{
  "d_expert": 256,
  "balance_loss": 0.000145,
  "head_dim": 64,
  "init_std_down": 0.0,
  "beta2": 0.95,
  "decay_fraction": 0.669,
  "batch_tokens": 131072
}
Below are experts of layer 4 (counted from 0) of a mixture-of-experts language model. Rows are named router (the router's row for the expert) and show model dimensions 192-255. Each number is 128 + 32 x the weight over its row's rms, rounded and kept within 0 to 255. Numbers have three digits each.
After each expert's rows: "mostly gets" lists some tokens that are sent to it at least half of the time. This comes from a sample of Wikipedia text that the model never trained on.

# expert 8
router:165105176151116115086170137101114143135105082095080147106122119171147148159132065216161082091096130157160093130143134211141116115144139141120107140104093106137124116135079181165140131138152130
mostly gets: " to", " from", " at", " by", "|", " in"

# expert 13
router:150101153165108122104149149102130125131169058168089174151176132105148114117139161101165119157124159078106114076155137149132157171133121157143158119082100115115203156148128174162097190101094149
mostly gets: " two", " three", " no", " some", " four", " all"

# expert 3
router:097100131077155152123104196110078152125133109151046124137129139157171135139153124177177161209151082165171101132128174122071109085120134109109082085114083127095078199114144111169127153145113151
mostly gets: "\n", "==", "===", ").", " ==", "."

# expert 15
router:204106128113160134163134184108179154138113139132115106076138170122162115155182082190164129163122086093149056069139178179129129134160151158134109158080119135121115205145133132078081113144193102
mostly gets: "″", "′", "°", "_{", " JPL", "TA"

# expert 14
router:144167000076117132094125135161100067122145161081101081144065127122116168178132168122154133139154080157145157134132142104152180152126116152091076145111110079142079108111127133205115122122117164
mostly gets: "son", "za", "ville", "ani", "ana", "ić"

# expert 5
router:112091098095180155129157153105139124119114024138119128123170126112147122144118113158139089133066108203157160151148155151124064122144083100162122077108158063171128158128083164151164139075101146
mostly gets: " has", " been", " when", " where", " would", " became"

# expert 7
router:091102141142125128096103179116176136122200141137073247165059159112106045111132139130157107074097089140120132104038167134136136181170129122044130098124106099137137130074165120153121139107160150
mostly gets: "6", "5", "4", "7", "3", "8"

# expert 0
router:096144072111111138122131136109120164158112098118087145171048150175123134109092125201128132099140086170112082054088157141190071121136142098110173120140124151148147179130128137124124183128169120
mostly gets: "),", " &", ",", " and", "\",", "',"

# expert 9
router:079142081137135114168064252202135129115147130173116122185154108136119134149128175116179070145131119148130117111099128198174115110132193110144115150063132076195143197123148101113104190101067113
mostly gets: " San", " K", " Sch", " M", " Robert", " Sh"